{
  "n_layer": 11,
  "d_model": 448,
  "experts_per_token": 4,
  "moe_layers": [0, 1, 2, 3, 4, 5, 6, 7, 8, 9, 10],
  "router_score": "softmax",
  "routed_scale": 2.17,
  "balance_loss": 0.0141,
  "optimizer": "soap_variant",
  "lr": 0.00187,
  "beta2": 0.95,
  "steps": 6038
}
Below are experts of layer 7 (counted from 0) of a mixture-of-experts language model. Rows are named router (the router's row for the expert) and show model dimensions 0-63. Each number is 128 + 32 x the weight over its row's rms, rounded and kept within 0 to 255.
Before each expert's rows: a language model's description of what the expert responds to. This comes from a sample of Wikipedia text that the model never trained on.

# expert 14
Single capital letters and short onsets beginning names or words, such as R, Ph, Kh, Br, Hip-h, hash-t-ag.
router [143 157 184 108 153  61  85 119 189 119  88 120 168 108 112 179 111 107  86 177  94 139 150 109 108 103 176 173  83 142 133 120 109 133 122 112 122  62 146  92 114 194 151 128 111 133 127 149 191 118 147 118 134 114 148 165  81 147 129  59 127 119  81 117]

# expert 12
Linking words introducing examples or clauses like including, with, where, while, plus final digits of years and numbers, as in 2023.
router [ 61 119 157 129 162 157 112 141 178 114  85  92 108 147 108 129 138 118 183  95  84 137  77 142 140 102  95 109  93  99  94  71  58 116 118  86  84 148 144 123  90  97 107 106 122 148  87 123 132 125 160 142 172 165 170 107 161 152  73 188 119 154 132 170]

# expert 3
Commas, periods, semicolons and line breaks closing clauses or table rows, especially a comma after an adjective, as in powerful, stomping.
router [167 126 120 137 102  75 115 112 114  92  78 110 154 179 152 169 151 135 150  93 117 179 153 133 208 163  64 138 147 112 165 130 170  81 111 162 106 161 169 110 116 142 117 125 139  90  89  68  51 146 129 110 139 138  99 105 120 123 116 141 116 150 138  95]

# expert 0
Odd word pieces, non-Latin script bytes and code-like letters inside tables and lists, such as v/v, 2006 VZ, Thai place names.
router [ 92 166 166 126  84 138 100 121  97 114 116 144 128  96 118 109 155 121 117 152 141 102 146  95  91 171 126 187 145 119 172 160 147 169 150 111 136  97 110 136 141 141 127  96 106 157 122 125 119 121 155 145 173 107 119 116 100 176 105 102 150 154  92  79]

# expert 11
Tokens in data-heavy text such as percent signs, coordinate symbols, sq mi, taxonomy fields like Suborder: Poly-, and table headers.
router [107 154 101 114 131 118  68 114  94  86 148 101  83 103  98 132 116 177  65 156 119 110 168  82  96  96 150 177 113 143 134 212 151 154 110  84 153  63 101 130 155 142  95 108 177 152 116 111 132 158 154 130 165 178 114 114  92  95 129 154 119 157  86 162]

# expert 18
Commas and and in lists, trailing digits of years and numbers, Thai byte pieces, and name pieces in tables and formulas.
router [160 139 119 133 166  89 146 113  89  96 101  77 129 116  96 206 116 121 111 157  90 130  95 137 147 155  98  57  88  96 146 151 160  96  61 144 173 159 131  84 107  56 125 107  99 157 137 110 136 138  94 119  94 141 164 170 155 168 122 167  87  94 176 128]

# expert 1
Digits, name pieces and separators inside tables, results lists and sports rosters, such as 9, –, Jung, Tianwei.
router [157 176  73 139 103 129 115 181  82  93 178 147  93 111 137  99  95 139 113 101 104 120 131  80 137  64 125 167 179 126 138 137 130 170 135 102 117 106 103 103 137  93  89  98 171  84 180 170 102 103 154 131 107 110  74 148 101 158  87  80 107  67 165 136]

# expert 21
First pieces of words after a space, especially prefixes like un, inter, non, com, cre, plus et, &, and small numbers in tables.
router [103 166 122  96 141 160 110 118 176 104 142 142  97 100 134 147 160 108 179 192  68 128 144 106  93 126 130 186 159  97 163 135 173 188 139 133 151 126  96 124 157  84  91  36 114 107  77 127 148 133  84 148 187 129 123 149 131 125 106 109 182 102  95 151]

# expert 25
Article openings after a title heading, mainly also in also known as, popularly, plus word endings like ly, ern, ona.
router [123  57  65 122 138 167  83 143 117 126 169 176 147 219 107 168 137  93 138 184 161 105 138 111 163 102  64 150  65 146 115 114  65  90 171 119  85 189 107 124 153 103  70 160 113 154 111 121 178 125 215 163 162 142 122 119 123 105  93 139 191 110 109  80]

# expert 27
Words in sports and career narration like won, against, lost to, joined, promoted, with of and to after result verbs.
router [176 137  95 138 137 125 120  78 101 150 129 179 125 144 106 157 121 146 106  80 106  77  84  67 153 153  82 155 124 111 151 108  96 108 140 130 160 120 170 175 142 103 100 174 156 190 155 132 139 158 122 140 100  62 138 164 139 128  81 124 145 153 106 120]

# expert 6
Column headers and short abbreviations in sports standings and data tables, such as the bar between W and L, GP, JPL, plus mid-word pieces.
router [153 140 147 114 134 127 136 101 136 163 126 113 143 113 108 119  80 143  98 101 136 114 171 109 103 162 161 106  85 152 139 163 173 118 166  89 155  54 139 161 125 140 128 144 109 180 105 126 173 162 131 142 134 125 115 153 164 131 104 109 141 131  65 130]

# expert 26
Word-final suffixes before punctuation or verbs, like -es, -ions, -ments, -ays, plus that, who and clause-ending commas.
router [ 55 134 117 146  86  86  89 202 140 131  49 167 187 145 156 135 179 135 147 114 161 113 112 161 140 116 143 101 153  81  57 112 136 123  70 116  95 146 156 101 148 129 105 171 143 111 136 113 110 145 159  76 143 101 167 121 142 103 114 120 135 136 113 198]

# expert 5
Commas, periods, opening quotation marks and paragraph breaks ending clauses or starting quotes, e.g. Alito commented, "That; Crossley, Alan.
router [126  73 188 136  89 114 123 115 161 146 116 147  84 122 164  87 186 154 117  82  77  75  90  91 122 112 150 145 108 141 125  91 111  78 177 154 108 172 144 142 186 131 118 148 120  97 101 100 155 137 114 129 148  75 158  95  85 121 145 102 177  77 207 104]

# expert 10
Mainly the, was and colons in titles, plus biography verbs such as became, served, remained, and mid-word pieces in surnames.
router [143 132 164 125 116  79 183 130 131  89 147  96 131  91 150  60 113 146 126 163 119 155 125 102 144 126 151 150 145 142 106 154  95 108 138 110 132 157  85 143 154 126 171  53 100 148 123 121 136 149 125 116 126 105 125 144  54  47 139 144 124 140  95 132]

# expert 28
Blank and numeric cells in wiki tables with dashed rows, scores like 0–3, and word starts like Prov, expl, susp.
router [141 175 103 103 116 105 122 100 151 106 142 157 101  79  99 100 169 154 107 188 130 102 179  59 145 120 180 151 140 131 160 123 123 174 112 127 125 148  76 120 186 136 138  83 111 141 119 135 182 162 134 135 114 109 208 133 121 178 125  60 102 124  98 113]

# expert 2
Pipe separators and digits in sports league tables, plus opening pieces of longer words such as exp, conf, transl, sq.
router [139 130 133  80 115 117  79 111 150  99  76 153 161  43 133 152 167 109 138 182 162 103 134 122 101 166 125 178 119 135 109 124 188 188 113  82 114  92 131 126  89 157 177 100 119 136 115 185 146 151 149 149 105  75 112 132  87 133 124  89 167 125  98 147]

# expert 20
Common function words and sentence starts like The, first, They, born, plus == heading marks, table pipes and mid-word pieces.
router [160  65 138 147 109 130 129 136 102 163 116 154 156 137  88 134  75  58  87 172 143 167 135 139 151  76 102  75 121  83 154 126 131 138 100 101 121 164  42 144 103 138  89  69 141 117 143 183  97 111 126 144  83 142 112 115 168 115 100 211  93 113 157  61]

# expert 16
Capital letters opening acronyms or names after parentheses or spaces, like C in CCA, A, F, plus to, would, can.
router [147 132 114  86  76  96 101 112  99 152 137 141 142 109 130  97 145  92 105 140 133 131 154  91  97 148  59 108 150 130 144 117 119 150 182 108 150  84 118 141 189 192 156 178 117 105 114 140 175 120 113 114 105 127 130 123 127 119 161 157  82 149 174 118]

# expert 29
Cells and separators in astronomy and sports tables (MPC, JPL, PD, scores), plus "the" before a place or event.
router [199 152  73 154 106 157 137 116 105 128  89 166 154 139  87 191 170 127  95  96 151 174  58 154 128 152  80 103 172 107 124 151  72  92 139 119  91  70 157 102  93 157 132 167 122  93 119 172 148 154  91 110  93  89 131  67 119 111 109 115  79 102 105 163]

# expert 9
Function words and verbs in narrative prose like of, was, on, became, died, plus month names and date pieces such as August, October, 1928–29.
router [ 74 157 135 127 126 156 136 105 178 140 134  49 124 107 119 111 125 114 160 119 117  34 124 118 102 116  88 132 125 109 142 100 127 134 127 160 114  89 135 173  98 130 136 135  93 123 152 126 100 101 130 123 104 125 143 138 195 152 166 114 145 149 131 129]

# expert 30
Numbers, percent signs and units like km, mi, ft, plus Set, Votes and Apps headers in election and sports results tables.
router [ 81 191 106 116 118 126  98  96 117  97 134 165 150  66  92 133 136 132  97 172 133 123 173 163 111 138 124 234 169 131 125 125 135 159 171 133 140  86  81 147 151 127  72  72 106 163  98 130 146 123 163 129 168 128 148 127 137 163 136  72 165  97 133 133]

# expert 24
Field labels before a colon in infobox-style lists, like Binomial name, Genres, Ceremonial county, Dissolved, plus pronouns it, they, not, also.
router [117 146 127 130 130 190 135 109 171 181 171 108 103 145 108 146 163  96 111 224 109 111 104 122 114 105 112 193 111  91  81 132 131 148 152 118 173  98 155  99 167 159 135 127 170 156 157 158 127 115 115 129 211  74 129 145 118 157 123  75 117 160  76 106]

# expert 13
Periods, closing quotes with periods, table bars and is/are in running text, plus the ide piece of videos.
router [102 131 188 182  98 127 189  77 108 186 109 137 124 156 192 125 144 126 119 116  76 126 238 134 148 138 113 114 136 148 112  96  92 178  93 108 119 149  99  86 131 149 126  81 141 148 165 132  71  90 133 116 118 137  86 151 136 144  97  74 118  99 199 107]

# expert 7
Prepositions following a noun or verb, especially of, from, by, with, as in forbids from, description of, enthusiasts of.
router [ 77 147 132 115 122  93 123 179 131 149 149 178 107 150 105 108  94 137 179  86 128 123 161 110 148 111  96  93  80 172 124 192 151 128  45 159 148 166 135  81 124 119 109 155 128  90 155 105 135 106  75 118  99 121 127 110 151 129 139 111 111 126 205 109]

# expert 22
Of in counts like 25 out of 35, colons in clock times, and given names or places like John, London, De.
router [125 147  72 113 192 135  66 120 122 145 147 157 134 145 145 135 154 106 135  59 135  69 111 202 106 125 212 146 182 119  68  32 134  25 165 154 173  74 164 107 182 174 157 131 122 149 151 111  76 148 171 167 130 150 116 166 143 181 165 177 144 156  78 116]

# expert 8
Prepositions and connectives following a person's name or description, like of Ocean Software, at Centre College, during, who; also surname endings.
router [107 114 136 118 171 139 150 158 143 185 175 114 107 157 161 105  85 136 154 105 108 139 162 125 162 121 124 100 159 201 127 162 177 129 151 158 128 157 123 103 110  79 155 211 119 113 126  94 193 141  33 117 118 137 117  20  71  62  88 105 105 118 173 181]

# expert 17
Inner name fragments like ch in Ichiraku, Echaveste, middle initials, the month August, and digits inside money or dates.
router [155 157 129 126 138 153 123 103  39  82  58 147 132 155 119 149 142 107 151 131 125 141 112 129 155 182 174 152 104 112 124 126 108  58 141 172 128 135  55 140 148 113  91 129 163 124  88 121 120 124  99 134 124 153 201 115 111 140 101  87 120 100 135  83]

# expert 23
Middle or final fragments of scientific and taxonomic words like radioisotopes, supressor, exchanging, -idae, plus directional and county words.
router [110  93 132 108 109  94 146 122  98  93 176 133 183 138 112 132 121 129 131 104 154 100 105 126 167 210 106 106 123  87 130  76  63  93 188 120 102  72 170 139 136 116 117 111 187 151 149 159 112 174 113 102 164 156 153  78 157 154 114 152 104 150 154 137]

# expert 4
Words like other, all, while, part, rest, once, time after the or a, plus spaces before numbers in census text.
router [128 163 156 134 151 138 129 100  93 104 119 146  76 117  90 132 153 105  81 165 172 136 175 171 113  90 114  94 145 119 150 121  90 132 125 161 204  85 116  57 117 145 124  80  98 135  90 123  76  75 177 120 111  68 123 151 147 134 119 114 152 144 125 105]

# expert 19
Word-internal fragments like ne in whenever, n in hence, digits within long numbers, and nouns such as time, University.
router [141 137 114 117  50  65 183 154 172  65  85 146 162 108 173 130 130  82 130 151 123 138 124 158  99 153 132 110 152 171 101 135 162 122 183 159 149 142 116 161 127  98 142 149 103 137 113 114 180 174  87 128 115 204  61 179  75 135 164 125 162 157  97 128]

# expert 15
The most or more after one of the, pipes and equals signs in tables and headings, and word pieces like Desc-ription.
router [131 161 114 125 117 145 166 163 173 114 106 144  92 117 131 127 138 113 122  63 169 113 149 144 101 126 136 185 100 108 143 160 119 165 111 178 116 161 140 131 143 104 117 178 135  98 141 145 101 137 135 120  66 169 137 165 153 166 151 108  81 124 134 148]